Below are experts of layer 2 (counted from 0) of a mixture-of-experts language model. Rows are named router (the router's row for the expert), down (a neuron's output weights, with its number) and show model dimensions 96-191. Each number is 128 + 24 x the weight over its row's rms, rounded and kept within 0 to 255. Numbers have three digits each.
After each expert's rows: a language model's description of what the expert responds to. This comes from a sample of Wikipedia text that the model never trained on.

# expert 8
router:125158153156137153146099134152094153167171159118178147152116113098115118159114149139122068082155131107134120166151133121143147116102110139136128087128094106139109201113138108130124132143111179125148136122146107144134104138139153142107084101097115128040114118152195086115120129085123137126
down0:172148140144111169127128152113107114069128148157190129117153109143122110151116116146130146168169158115155155213101111210114132162116138135139122130166109115127124132110117063122099102145109158126113140100155154107130090114120134063132141142131131113117145109096154138133169130143128115082
down1:128162087101135129131129153131099138120090096144115105125128165136084119126101122161124174129098113168116112100077110098124180160108126156111137142145115095133117135112123107113174133124142119110163113143200156116151113086146077116122104114133082159163146128145122126126132142069141125093
down2:113137121110140085154156178153165082113128133108070138091111132128103111123123142160157109136133102115083156114140152112109107117109109115168099129122130145154114106173130098126124091163109148148205121166131122127071111150132102133112157134173117109152090122164096095123157117150120069142
down3:090118174155139144123119118157098087150097194172121138159148132156117135132092143139147147120124140107138108103131084143072122153136138138159121150153112150083079126140135110151156146102116105116134136104132135126147133109135157136133101090141140121103178133137132156116151141122090074135
down4:130132134132117124123152111108160123119132113144146150126152118121099181096129146132155136118108105121148141134136151125115156126152127126126146105141084136147121158088140144165125125102125135124101165066092118125114123138108111106095104124114133153124141078158199117133147121125112116140
down5:094104095141134109116150109098114109105128041111129135143141091151142152147120113162121117127139113115128117185134116112133095096133080158141122123150135122111105142114109148127117141117121147120137117085090148128140112117125135150142130123162138131093138096122092104152109122119097124163
down6:121103118112096091108114142116113093139154130163078111102133145127105129080084098101083133157116142150141096103095147103126139111149155102119137137140124096123160173118142112105167169134095102112119099080122137120166189082120129140116104171147176106116145172139127075145117125149120159136
What it handles: Sentence-opening prepositions, table numbers

# expert 37
router:142162108112089128123160146117148134123117119111131155179184073142109163106166109106131143110131089150054137118131171126135071148111133136110132198130118126143092099101100120157123135102144151161107164127068118106115160090145146141122147142089163132069112106114115182146145136136153146149
down0:139138160146166153133107135121130142145138145137150124123166106143156123146113159169146115105138111121139164120112142080081133145155113107120129156139123111093175096135142137085085118134111089098092128167093139133106137133185163116095106107134136117135110101129124117130092176077145193068
down1:098112177143113134111122132133124145110105132077126079081146106109134106106136122075128124146101115124137120128139150119133145098092096144128157085103162114162123151134116184087129156112115128127174100098101113131112096124117144130127128105164107166093168147153139098093089095121107129122
down2:071128126136102105129148148159120101091105135155156149122135135129092133089103105130124134170191108169145150121179122092082125119137131113159175115182127128121084121095119107172098161151132125157141149120129147154131121170133120108110121124067122125136126132107136111139140078145122120127
down3:131078072169157133139120143150155161068155173142117151153114117167173110145154138172127137122178143114145120143185134115123136151093171157139160156134129119149124112126102139113170127119090140117105143092114131100124137129146132107098106110138179161110168103125150169169161109129110113160
down4:096117100157110088137152105115127126089119109134204166124146142128115150127146125134109151094107134156133161157115150112145120162135102082105114150112128164122104138100108121097187153151129150169138063127131161109170131094135063181120173095099128106106150156174134106140130143157131124174
down5:115135145178109130155110127099130126114130185111105091120104144137141138054071144139132128144117142105123116108190129123125174149147154113137110128113078110130125114120116137133137173107148109102116138127115125122134126141179109119132124101107165108109106135137179132131102110136168133124
down6:113142114097165124134081140140132124148135113116152122145143142159119115092151146149151087166169099160124140132153143134190136096072123158118134096123119147137124189120131134113138132134138166115093114106099102126106105132148138138105125160125158117105121120117127105138110116112161141150
What it handles: Year endings

# expert 51
router:107108093150109155130113079152107163123130169129088131128137129165150148119101121118143125171144155108104120134138126186166144105105120120131090119107145148091126111162131128122096099144110109150153140132161151135141111131132093105102148120017136144138110140135104166148119140164131172089
down0:175108111166125117122159160114121140100134108109134122142137141156136113141130143148137125203113092122101135119141158076110125148155146138149088156132121131143105102108126133055115135137105114107109175119091156154111114148071128145160170089070103101139157153141123137105113108141130178158
down1:157109098108110136095154151131148098132125112087130125108109126139142128094104166109091113146153132111109149159150101157129111114152113118135143134118122124152122126123138101073129178107103133117130124085113157097145160177146131081163078103093122136143134161141139104154164127170178156127
down2:144159105151133128124099140118123125111051122093139111164137116192110114116107164132098065146141103088099126156135151094107124105125118139114141113121125070150121127134107087114129157151104118103100121181115169137102152155104116140129137111101110185128150133091126151127132134137127135085
down3:121162136153093110132201156142129137201128112136136153107143142111130138080114138116107093088174122116170116095093136127112141143136117124169161081112136105132129116186073155183126180133139155105116145085112146125162121139156126132112147114113126105129135112116135135106141135072113173144
down4:092150136110154101131074124113155083149146112135135117108129132135131111117127143169136086159154113128122101150142108140139098152134123132109145138115133163102140169127126138149113151106105125125124137192155099113100138120119147137136171126113095106116121125119089158116131165146093124149
down5:115108169128143168110160167158130123118122170117144097111150095144154157130100116138149146140087122164119128127129158116134126133112147146106085162151154155127146062142160108179123106141122125139108126112137139131081141139149093133119168137147125101086129130115146140161132125151148126135
down6:116157110093173120133104136094161111089120117144138162135138108132162116135142097121131131135146127124159140145159139104125138118145135175091121115159134125109146116146117156137087117124166206180112132156113110165088158116103128090148152120127121156100157146106117149115124132126123145098
What it handles: Person first names, pronouns

# expert 26
router:126112110153160137151141117124130173120141101112170148151134113098104085134110115106107138116139162119148088139101145137154133130097164117109168146110130112172157159117106145131117123099103145074127143118127127103094151136133150143105151117123073117136098138128156069106116131108142106108
down0:153064136106123144143123148163135145100154105147122151092087132130108117121131116171149168057143140149107147135104124139113121126118133128101109117149140186136105142096121151118146111144095098149150110148162138130100140149125157129101144148137082147154143111098146111158121103124105139134
down1:133077161147113143194132129112144143054152113088108115131129138113119079158150093156135166102122057141120105135130112082124123084136148097138125148152119163164140153115159132135172065096140136114169136138130098139115104133142144101143129108105149173121127174123116105146132128156151138123
down2:138072129117086131141063137128101138103087115135140118119121186103171175144122168163112108142140162151071140132124152130151102086080102182161144166097128116138116131103150103113139154166129108164130141128134103160129103172097149122098106115098125132118165104124119151105092104162106074102
down3:123088086144098160180139136152108155127120149124128122153139184126133158171104104108164127151135120110140118157108103124151162123117096137097155084150102142092128122161094137163152128112150153081122118103160138180115121192148112166119130155143132105099148130065126144096155155131105122161
down4:121123130138153089164106099136121172100119113093128140160138097152130102096144117128137142146142125139111123139123061103162160146175119107082161109140108096114125155127121121119129103120125138137128144101089116104110146106156090082127124081129123170160121146113103131107148154095103098165
down5:165132117142132116105119119137125143103167127131120141142117159124117156124130110105128128119140129074161136159150161098135164118118117150080084164126106127142146100112086154084085157142137110129156105183086144098121167128070131120149115082088110107109167138141134100112135128162143142094
down6:200089139119114112115143140132127121121154128109123135141110111141103124135134137134137095157113146134115134094116169152114109140107128092133124137168137157133148115151140097111140096122121152126189118122162120099162140129145177138110117122195127133134142139159128096084108113105131161138
What it handles: Capitalized heading words

# expert 1
router:144096107116165201125119143138061123135118131159100151106082153088095131098105126136127126182163126132114101137105112158173117168106135101142134130123099119126094160136135155135162129141131111143143143141134124123143129120162156115120087113142150154138131139113133127174153147132149100133
down0:111109103174124082155088168125144133080096117140159113148143104142100154120130140145111146135110131154142125139138092138141137140148096150140125099142172100171131138156169104106090099144144159155119112097139128165165142149139124157115130129145104106135120134106117130154143158102148144140
down1:141131157149110063128112105149143115093120152154121128085156131171143108085152120075114125097155143159155130148113149118088159148132143135148111111121143106135087108130094123101128159143138096176124096164090189133144142105094106124089137144118097111104131119135120110129132129138086164136
down2:092137131064155136138141144111136183102149098122120098127167139139124127115113120132135134145097124148128120083073148117098145105134107131135102171123078109125129127157137127198158133122128119110116178109117135167088139132128120118120131123127115153131086119086118147123116075111155126130
down3:133119152069096158184092122097108157122103119101196156090132150147118114089151140128134157128090139108126093138091129128126115121159144179149111134128118154142135131134158152131123150158154120142130118129115117094160121117104162169142100132121130123126109102128128150199114107067125138145
down4:148134121143148087111145162129129136121148142144122123145112118135086131124136127142119108132174150128128116113083145138175160137159100110123121127136111130089126163159119126116129118138100096159096091129087133170122118104110129105135150166122068151097178109132167123136166125132118130137
down5:104124107145127132151094090101135123142135117143104192119157088147143160087132147081162147105117135129117115169121134115102113078156070097129086123105114102148152176093151163114146116142166130132129143135114140151123061109121135141079109095102136141065139102154138138105072142176109128117
down6:125134114090143133126150121106150151107126126156147134114116120157109085139093136129109136114137122099109096159121118132130143133173175088111092118129143167149105116120140089178155105109144155134151109141180165105086138122106124161084114177102136132152153136152178168178141136142160102082
What it handles: Month names, table pipes

# expert 27
router:143107140120169158136143138153142135127147117102092143144147104150155122099110152124136148097129154176141104082179088141127141133132165133116101161107081131113119104091147129094106164142145125148123094100135100157138106109158140167108121131140138097119088111140145141160087123147142140123
down0:150140110114109167157139102148114077108100146111136192152131151123121114158141089182163135106096130141140103147131126152128134138148098099159104111131117122160149141119113137107120146172108121143112109120113113158120129128107195140121127159141114127144143139200149124110093110145111157121
down1:073137137140158117157130128135127147147108084143124141105156128115104205127150146073110117126123136181137141123099142150138128114137098137154065167108100075090118120119158169156116094128113140101145147120153150135140112132087106187123133087128147090128139154108135152134120138126075174112
down2:163134111148115109109116079143142126126126170094152109133150141127131135151144115131122107096130112128116140139099126072165097148121086132079139133119115109116120139077101127125075107118119188179117088138130150148114148109128154098129123157066111154100145134102099133130128123142118128083
down3:136106122155151097114128154172162115090116110131128131106118119127110142124147106156112116135119138144077110142134192127153144136108100114126104118114125127128142098074154082110106139157115075124144129129097159167139178100114155117138120148109155066153123145103144117130172128149103133144
down4:170133129131125082103147109174131115101137114129145122155124102112145118134112144151140137104117108129066146207188142121121133134130126100099096149115146120153155137098105122123131136137126110116114175134111129095097132162161164107091175142128135098128128119123102105119118107122123177121
down5:132164092153128128129131139104121097132126132150135170122131149128172114154107157076114090171100152107165097099096132086153114122097117177104100094151081111159123146121085110100137164139170094113122133087106134146117129115155139102156115100159127113126132136117104113127096156099154082141
down6:114105131118103138126151109127093141124118142117092094115086111153143158081112095131139132137103173135152127098090111110098106110150127133132161147113087148154131142119118140115117163131089135099131089082148110159171131137120105115097124103135116128077118128149174127126102143101120122093
What it handles: Months, years, abstract nouns

# expert 6
router:137130121156145121066181156109115085106104104149111087122133134107081134141151135133154096178141128127150104115159117110138098113140141134135108117145115093108130117096139131129185115166150101125143141140107118113178135136144139137091114139137120136125110141137150194180136092132155119140
down0:146133137132148110134181113148120135114141146159151133094133160095126122131134108127142076125100131100096070119133098175096139142130146105110131105109108172136128140103133119094114098146161145180169120084113158139140121128127133115124105122103142136127157079142164116155180124121160130140
down1:095117098120183149116129188135095115164120115137131117132104136105145135141100137128077118161090133142095136119097174138127135121110159065149133116101109151108157154140155078141103131113068143141091128096121118150091172179139139092145116146143129105089108113130152105159100135153134152117
down2:140118104131172143124064134121140152109111146136116106103128150087107114154127162146168154126145102128123157135105132119070135121122208147123124107160108127121134155118105139092139145129112105148141124137112134159113194143119092135145091128104104094108131159117140164148108157154149172108
down3:159184136140105152127136147128134148142157108198104117109104122162123142130166140131098119160125096152107130161144118131106101137141099147165124110150123136124103102118159133141112144132177099106140121101092123132172073134118087129123161148125115165125105088107154117167135136157170127124
down4:092173141114110117129134100094142129123152173140130112132121134138146146155136162108178077153135070089133150119152097140135148166124157106149105154153112135131114118101160141121100146130161083120141113144124128173134170132103073141118103076104113145140141137110148113147145100176172114120
down5:119124107129138135125115105141118108121147165110157141127108132131094134132119138129123098078157184125132147103125143098138111143103132114073152123097182145142133100103109131142087099144087135118143124081134166088132156102093128147161122140132142094117132151112114098138114110116112113137
down6:059078125111116116152131169150149159147188138166127113102175151166083122099149139139158126078139124127130097121106089120131110126115142149156137130093147125141095124123159130157118180146131097125095120085119120103144111105109140128136168106115121127112171117114090088148109106106124144118
What it handles: Commas and clause joins

# expert 45
router:173117131164159096134173129158118132158122106113143147128125128126134139098133128129141146107115171136109094142082141124135144172138155155123110134171114088105114164128117175140160121136121091140121164131108140133138092114141110146107159118115111139110121151160120139127101090139121137159
down0:152151151095165153103153109183116165134144144138130115145133145094093148119145117147143150123108167130113174152131111137141141159167086138134101114179097105144162126164111130163138099135145134119154146142092159115115106152172093127146154112104139111159157104114116101139105121163116135133
down1:124115131103148139115152106100097126115122129156146118104153114116100111139126103142143113102151088138112152101125163119100195164160105131128138128136094139097117187145132152105147101120139098176130145127104120187148142107091152074106094155111123165178122109116148112113093127123127141122
down2:135188140131113109114150104096140176138126119100145145092128108138146171137113135158118076113076155153125136125153141145143140135129155159122128130143158132132165138114106104151132122091143102074129140143133106134110124104149158137108092095119097121146151130172169132125129161103137148144
down3:089110137140151133144157101139104104122118149116120098159120104130098111077144140120124112142153131130090119104144123104143110110122151100103140176144123096094107094089105172099157144162135148132124154121117137156114128105154127158153134155158134145124096127145168135139125091131174118134
down4:093098145125132123172129144130137136095123150077093107110143162132145127133149093132154114128082153118160104107110126150156146118169133124144131116122055062120166155127178124114125150175154130135130129140161141117102163092153121149128135151058111129161113136088114153106101130101084108152
down5:126116118100127119111120121112112134177092088137117113151158157169107172133135121122108087148112092119071121171104171128131164174159159123131115086126139136127128142181091121092131153183123076153112123142115111105114119094122145185139130177145110126103147119147124090132122157140149121084
down6:163162108063143116139126108139070137144122122108102128146148215133157116119118126138124118105138099175106131140109091138100154143149139137134113121097121122095169139085128129078110082129120146140140124136132115135187083113108136162133113147104094152125152110140127135131097159100152156099
What it handles: Table row starts

# expert 63
router:120142127124128120169106107139103130155140095111154131113171139146147128113091145102154127139109112144122133109135124124120126113133127119117122105151128093157094168134106103150145129154137119126149129152133147146200098116138129142120126141133128146110164066156187130151120108122156126099
down0:129128119114096105117124134137181113135101166142166138124108124094112152101126139126147112131130121102100124149093112093097089164128119145132139094152149158115154134123132091083141147107156116110146160137129108164137150111111147121108142099107094159102157152095099082095143144155107128142
down1:131153103131103132142190135165106154132128110203109149135148140125117125158162165145110163153116119091115124143092134127091102093133131113114097173127153142150117134140111123143091118164121132095137122104154116133121117083188097168158147142127129112122139158138097131118186084134143113145
down2:132140090110092138100148141126159156143146142138122072150164177122115115157147121151139091110128131115127164104134105121124117149146118118105123133116079085141106153111145134158165077089134100148097168162150105124151064172142121118162105094123109131115136095111146122167163121165118127124
down3:123180084127155111121110123121099104172100146134097151140123114110152136105084109123122154142185133162178121098106120098130147127131141106166178127153114068136093097105138144149094097125119128124151108098152106171113131127137143099128167148143126132109151123116121146157137097087136119083
down4:108134122163126102168084145139153143141132133143137126151127112154131130093122132097090130116122157175161087120131084116111127144125126160112108086147172153148106111103139123084141111127116155125110101112121109074120114111097161180152154137142112115116130137199114114135167087106131122141
down5:113161142089164190115120154126119087147110150087109099079180143138170117100138119118103121165124148146116163132136101134153090120148172071112126099113144127139176144112112098126148149124098126104155110095121117113090154138096144128099119148146152160132101145113165126132104127135118101110
down6:150115118081165199167137101141134146072111164061126095118100131117126126170171131092106096179115096163138118138142144110103115144072180088109126145177144167143098124102132116169101121140123110083113142126137110137143168148151161099144147116119148140143153143157112150155107129109132104114
What it handles: Mid-row cell separators

# expert 38
router:135124169123139164156137191146124129155125153116104127148145142156129128131147118127160093164148157111136153133157125126158149130175125188135103112141138095118108130087132142144128101143129126132114143133101173169121152109154148133120146094116115131173121143117157104152173128106087120049
down0:139140152143110152142112130133129114101121123155123106128153107148134144111124108144114147124157138114131094128129136163142082102082146129114142097142132161121135143130129117151119120126084125145121094139129120150110159124148131180141148149099116164149102147104166166075164123108160126121
down1:094153110172095103122145103139151100130167162134186145133124113120143139145123127127154102116135148116091126174143140193164115139169153137097105156166110118135133111144143119113117129143122128140146133133098158107145101116138108134174188147114121065132128124121123166120109086156106129119
down2:099131118136149155113100139123140104096133123145115095162142127122103093126136137136110125124146086125096104091109137131151113115143167088133134094117114129104126065198147155145157109128097093149117097148116128075136119142145154169160136110149148147157156102117126124161123160113103083099
down3:108166127172166113088139109119167154130116125132122104117154096092106118166108116099149146119145149098127148135110139151115125120128120043130177146148155102151157153091147106161090115084146141125094100137117072144095147140138154078153134155141095140124151123138109084151131145093122115171
down4:123110159081127105109144131136135087114128151127111166100131104174121127147155130121111129104139121094152155125143133204111082120141176144154161144112132151112168123118087134125140131147132150169128155108116120162132081115101085136157112126113124141078151155135097122126148095121131111119
down5:099138123138118142129115177138127127152173123117099086149148115173113122107130120153108107129123126119146095149133106119093182128140186109161116112105142143165117105147158084096165128103099131154123103131135131098179121090173148145119147129158127152148123128075133144137158115102095111098
down6:112144106110142125130165118105135119131149113160149143124121138161146159119125133107105160083144126111104146118161125153043159120158101107142131099126115108114171116136109137116095114120145143109112139118135114139121148156125120157108083123143124139136136103141139136142139151135131129116
What it handles: Table cell separators

# expert 55
router:172138108173153133148138128130125120126149128156106172164128144174128179149135117137106085095124140122138114076146122165100124121154090138137134126167135119107145146115108149134149151106139124098154137145131120120101129082119158133094139163104143131159115139111150146132132128174139142132
down0:112153118133121136098154127109134093144126108116116117137159116138109117140107132129091121141092134106119140143125079171108188106146139117092096121135108152171131153161125159164124115118097140149105141146156134124080159139141128149144132142134121087141137130120126125123161175133147137102
down1:131073114154098125130092113122127112108123104136099138121147120176127104132142173143114146143110154097162124155145133140131136129125122155152149122132131149145075159082104090114106082118120135157134093140111118102118109114169068141115157133184123168170145147105107157146144146132105136155
down2:178099098112164151151102121130128141143144123112167134122134143123182153099129149091150145118098146146125154112092084122129080144119120087120147123095108153147151122120129134105095099142111146138109140127133149108101129167158106123088110095142115150070133126119138121146085158078159141145
down3:130150060146125121134132139169117119133093131124130116138112125131145125137138075158124122119139138131158100135100100128108120163105106105140125115105141115092124129173124136126127159093122120095114119129117182126141181156147103122084126107155142127155120132145147132144084151111156109116
down4:141108080124118124127150143120144150104097119155168126142127115135126129133081119136127129104122104112119098114141143135144130116131172153130169131114116159189103108150101155138115145114116155170146151136145115102137097138130179140112117092130094162184137109128128119145157111148134147133
down5:153125146100135128131105117126159136108124123136136108161110112138120150116166109122112124142115122089131115121131090153134139134151135125124140116139104161120082143149157125111095156144049104135119155080139093074194168105093149151114132093130066126086078143150122105116111133104130121134
down6:169128140176157113130143132112092142132118156150104144105121118122170151170149101119156143153136125140100135149150151114123098144161153157163134144154086121138122139127148127131090150140180133166118106097118128109124151099155163172120110111121125153092115100103177116125111093142111132114
What it handles: Places, events, regnal numerals

# expert 58
router:119170092159099143103134131134110159131150103101134126159167111162098133116170104118142089106105063131112111116163114130125087129128092168080139169106107116130092093097125122121105134101161159136085178081146146143118102090119139101126133141064161122105109093149119170154138139116128179135
down0:092123137105129117111134143135137133168104116145121119102101103156104119162153139120121173141118142106099163164160099136140116122127168090096156127127089131126178156113098144120135147142109169161136144131104124114134113170139113154131160098154137209143156145078169118107141151094139124156
down1:107139174126075111129111127145140153136111169099132126093134117163130147125118135105091071133133064155105132107130125122157094155117114151162117147161070085130124127109154150154126102152148125102123116139134117116120099108134125155128118165116147121124104120091115097109108133138137162111
down2:099136125137174151136144136152140139120157092164103142115116136148127107108108072150097095097169131139119156112106100096112110112081128141132079133071123136135092147110143136159144119162148125137093159102113152143127137134143108122101155115109129147166109115141133139118160097117092130127
down3:141145148137117113126123138112119139165142149082126137160095104119131109124123136128134098119090105133140120122150119153106159137127174171155105144110072124141128130118109124071100143145065146123155124143135127051130107126149128124149083150166117116118171090115153128160112131104103133135
down4:156105124126128133172137138144131133123140122110114119140158103101153111102093117085075080135121155114110129119166113109148125141123116167135140155108125120107118110169077139133129167110161141128144116133105088151145093106142092135126128118197113101163116109107142139138107129125117142140
down5:156097093137050136106092137169135118105167098143105108092128134140128128116141155190118144115123159150141140135152146131107128097094136160133180127087135128115109127131100182113160168140129104125147128125140139123157123116137096099110125135121139116180154134142117144137145142168111062092
down6:132114139157167134078080113123099138141150158105164125137124102140161114098102149141080163101144147140123145122132110121150141148117108158141117124109162134091123115124162141092130130158143130136141102107149103105127156119145142110143101111116113129101097125107086156093116140089091123109
What it handles: Digit pairs in numbers

# expert 22
router:140128140133086103160130144052114131098138131102110147105149139133121093152105103112090131089169163135134141117142158110163101140130138133114109141108115124097120115139137098133110145119119155152160163144153096133132156097150118139161148184107117165159169115124106128085132115131109110105
down0:093110094133152141118090120160099110119088099142134147133114140136111131149123093129138086117135115127143121078129090159165114115078130137134128129120072117093154134160182081128083118125087120157108091169186094139133142147151144133129160129171113107101152133147131174118127086128163156142
down1:150142100159125115153113141162115127144148161086111118151148119119173143133100123166105157117092155101092133106132152052123151135147126110129094158124126155130095117098131090106140076133108092123157091156105125113103155166157111149122109147090161187120094110135144126136145118163111111135
down2:148102154118141105138115106086142117084058125138105158128163098142144160135115089105116124139134102144127113117136077130118122118094160165154132085149153189144116136118116104147172091128109099121107099126073123137119120137073115143108127127101142149132110135141098124141156139118143114149
down3:123106122128094138112120131097153105136183133139154130141137129150162118174124140167113120088128123123105120107088105109110153115156081146115138105148154131154113114096118084111131161094183169139088148066108136103118126115110134141127127111121094117114137118118103152149125155165154094176
down4:117124089118177122111111129142127108083110113111128149097134139115097127134157129127094115116147152142087096136158213136153121098100073116142139156167103132111141081127140082076071129130077165130144126143152115152126157161135143101127136123101151128140107128112118115177142127108124142094
down5:133172124103099161102087051151140161164078118123165139166141124085160149099159093161136127145119105115112125166112118151143106112101133109149092136115140147074086125134131123156142149097121120126114128145103102151116147143097060106176116139121099132171180154127115154158137155133129133138
down6:133120167137130123141106118110117114135140132146143127146135126104113126139119138140132141138153146129126128119147106131088130123158131136132139134119166131131102151114141128152119088118072130137116141104124127126115113169108092153131132135155067156152132091107089086152125154142136074147
What it handles: Prepositions, adverbs, verb stems

# expert 33
router:141122131113151155128152129175087101094114132132134117147116082130149095087167132164121135098166093108099144087145145104149124152146099162105169116167117133137140128100173104143153159111142126099143144135198143138127151170135095116092107095105106102148131114128147086123113161124113150121
down0:133147103123128103108136098127125121119153099140108105111147129155117146143118119087137115115133105131107134123116115099128105123107153099135169146140116125113155148077161171143128164121145114123091166151150145140130125140139137155113117162129105135097118141113076151105092110149129154156
down1:099111147157120116136111134111133150130096129137118125135104180120164113140179118116092150153143105137162158156131124111131112119153092075100107132138132150129099145088092166110115139135145142140115120115149120100156120113144128139109117134135143135118108160119142079105120105124114125098
down2:129105103101151130155115109133155121156133071089121128158115142141156102082109087107112106154116137160148152098156145124106122119073045126122136155132122132153118164094136118138138132157146141158149097099118145137131089129139075149119196117107140145107146089126147126119126076148109143132
down3:094165153119162109143163155158136157127119170100130155105098131093143149136090149120136132156115138152123148107116084106128173136110104107133174115140153101101096138077152099075137111150137164124164137145101097132065129159138120164138145100116146066117149111148105149116137121147132156120
down4:157090156110102074087112132092125129132119111100142162140109138106121117129098118099175115145134148085133109132118165120121101133132140110132100109116067107125127180112127119149112119106183136145073154118110129138152119125093119139184137130142114116133142155125146134137136106126170136120
down5:115091143139115112143114131153110134103172118122154117140148133133125118120125082143142147155138099084095126128133156117113160136139114131097170103118098113167115117123158146107122118144088127122132148158166158078158130125097108134116120126166101165103138111101149138149132147154140120141
down6:130123100159070155170101128148122130111159113146128156136131141088096140108139085162131138151180166113119113076189141072127127082127144131133098128093127134132104153091158133118097168121131157114167167105184133107176139157124174157155144121140131126094114137199181106115104137131098163141
What it handles: Capital abbreviations, codes

# expert 17
router:135091107146118089105117123136111171140076168114136105184077107076107125110157108103163120131171141156106113141150077141107138117107063119098142098149142146156129161141143149114109133127152104116142075110134118140153155142124115131087114139163133130161128177092133171113125150167097153151
down0:162140131138141111066120084121116140153170102150102112122133132079113135133112149116057128159148112112141132130061108114162136145140139173138138141108129108111112117134166127108161088156146129139138116167115153165141088134143145119115131090117083074110097135135087138102116127115141106085
down1:158152159087106153160098113107113128118120143143134098145137124100123127110082097142146101141129123137092067137136132117106133147121135140118146137128113124116127117095109151147131121142070162092139163134130173136134154133142113133153171122107152171116108159137084120135119143112131111146
down2:106149113162091111121097138121092117134140072102140127118202116169138126113122102136128104149135138160095136084152181141138113128146138113181115112109121118148128141108136153136119098129093124154126136147126096125117138144124171140095169140137119139085171092158135158140126103132140114135
down3:124151145124091097121155125127082102131177115102136157090148118121163164119090126151140111091151150131194095104095125070110127131134132136123081136080108170123192121126137130093111127134093110165135160086133115103138110119160104099118144129139138159104146122120096113137122116109120121150
down4:109151143147114111123070149122110146162090132120125164144136136120127136154135084126182152144115136159122132115118173141126162085090093111124166075094142106147142137096138111082151105127154131150106087139132080131120124124068141173124149133144075118155120125085111072118115106115150206123
down5:123188120131150127126139076137131101123073116130168144150130119167109134116120111109118139137145117122117105115100138166102117153141101092143127137123048083123102134058130147087147130122141111176136130130094144122158125134118118163142111120131127088149151180104135118168118126129156133151
down6:162140112173136139165144109133136162121141183107126150131153094109135145127126124183128096108105137115130121103101122142142104115098196185115109158092168168122130056124086149101141143138163157121175138099132120120146120121155141119108130153089116114114141106108130117119162149155169136127
What it handles: Foreign-name word endings

# expert 7
router:152117077129132118178130103109084151112174129175125110163113165107125138146151166129124178107110160128135117134114099128105160125189129178118136121118093129141107087156132131113141126176165154152092165145111098092168146152185143116144102116120131149107129142141161123136174173132092108113
down0:145170175147137100171127109128117144128124135110096166119083141153155119126125127144107139133119127133108143136142130108151086109091108158134077150139109114132108125113117121127134137145135087183137169101140075156165121131150139147085105129094127167118112125128153138113095170136145129123
down1:111087139113136141111111112131128141108179126115143146184144112134126151112091104158099139148124145088131116139089135089149129145144120154174143124135160141159121147113091170176077108112139137124092119094139142163094161156134137100113123103143128133136110123121142125159111143127117133144
down2:157150116150118110158125110132107138124123132117095119092167116132143122151070160140107132091172145134129154130131130108151121128087150191168122118139147111160119114144094178105115091147166138096149139107116133207143122126125113174125098139105122135104106159099150092119155107130108170116
down3:159135143120106124084120153137133117119169101183123127109133106107105110109151134158136160152125148171173159161063108137180138152156109119103066123125123121128121179133112076169124098158108132123134113161148126095142160127162121116090127148126148101108139116135105140100140118154136153101
down4:082074135137132129131110166136141118118097157119106105083171112126140160125174129139137110131151157136120139121091101130105114095117105133137136121107121128125159128154139115155116093110153134128153156164088128104132167115145127090125120083098144126103121133128179123132121077136117131121
down5:143116120120176126120080130132147128131131088134179172162113163112130143131113114144089147125126121127164155160137082156141143171113139124167150112154127138127122090155097146149127118153105154122152135178137119119143171118082104134154122129092143107140074147072142167191138096135170114132
down6:067165134124106138123137110097137117118152139123153106091131150108154149125124115085104118121071142136095146139109152125115120128112173155114091087106136156108109125141107124138108176119136126131138143146132104114142120136152116123129140109173131135143112117143123108186120153145121112138
What it handles: CJK bytes, web prefixes

# expert 53
router:111138094108070138138129115111157156096154117128155139169158086090113148126115133111117119095142134060124124110170133125154113129128113161141119163141128085108131111097076124148147141142145138156158130110122098082140146127113152153103078124110111173113133124130123112172131098113094149107
down0:138106122135131130148117126140137105087123159112113141144153127180148138120117093126126111145126070090084146145128105159098138115125147133147146147125144144140139098122131140163148139118071051119163112107099117171140144136166150121138098147116140138143154141148146116086151090114117077088
down1:137115116168158121150114119142134189119125114104175131101140099137119115115116107105149151122155095125143164133138114067111103171139132182094120081162151142162087105112116142161105116150145124094121104109117114177127104115135112151136124110102132132134153120138100141110104121113135132147
down2:117110126155128101085105130115149113121104145100102105132154130087129153130095108144126142144133111136150124093124173140110155122123152148124134121141103119150182110094144119132084177142141170152175109140094129131118141143145138170148136131096139119140116132159188174177070104135147144137
down3:142102117130151116144141093103097099120156154167119148140098075107148146148122125124096146114119124189091139133136141133094107153108161138101151186148113149157114125144168136091098118121138120104136107127120146094149057095102145119122134101107109140111085140116136128133125130160129106133
down4:107157112138101105127145167149061146187134113150092129136073119153124155121111144132151123162161167085146171134164115137140156167169147132083127112120153093142165110156175093105120115174158116125190109118154122133108143174120131117103122147149099120099111091129136135179112163149163170174
down5:109122159125113171101160148166126132186123156120120096100144145118136149180137090120164125137140100144117096116149125122098128177147120126156081135127124127096121121140149126095131105118145140161129110154107140133166079082099127096127112143147146146134150129120147115135135133093106119148
down6:071116138111093150115148126112169125151143105155116155146171107116106143136112138150106169124140137132110152112123141105124139134098143149169106137132124100106133120080133183127166119100087130156136152114125086107172130156127159086123138127168118156128143173156118119105137112123109163122
What it handles: Numbers and time periods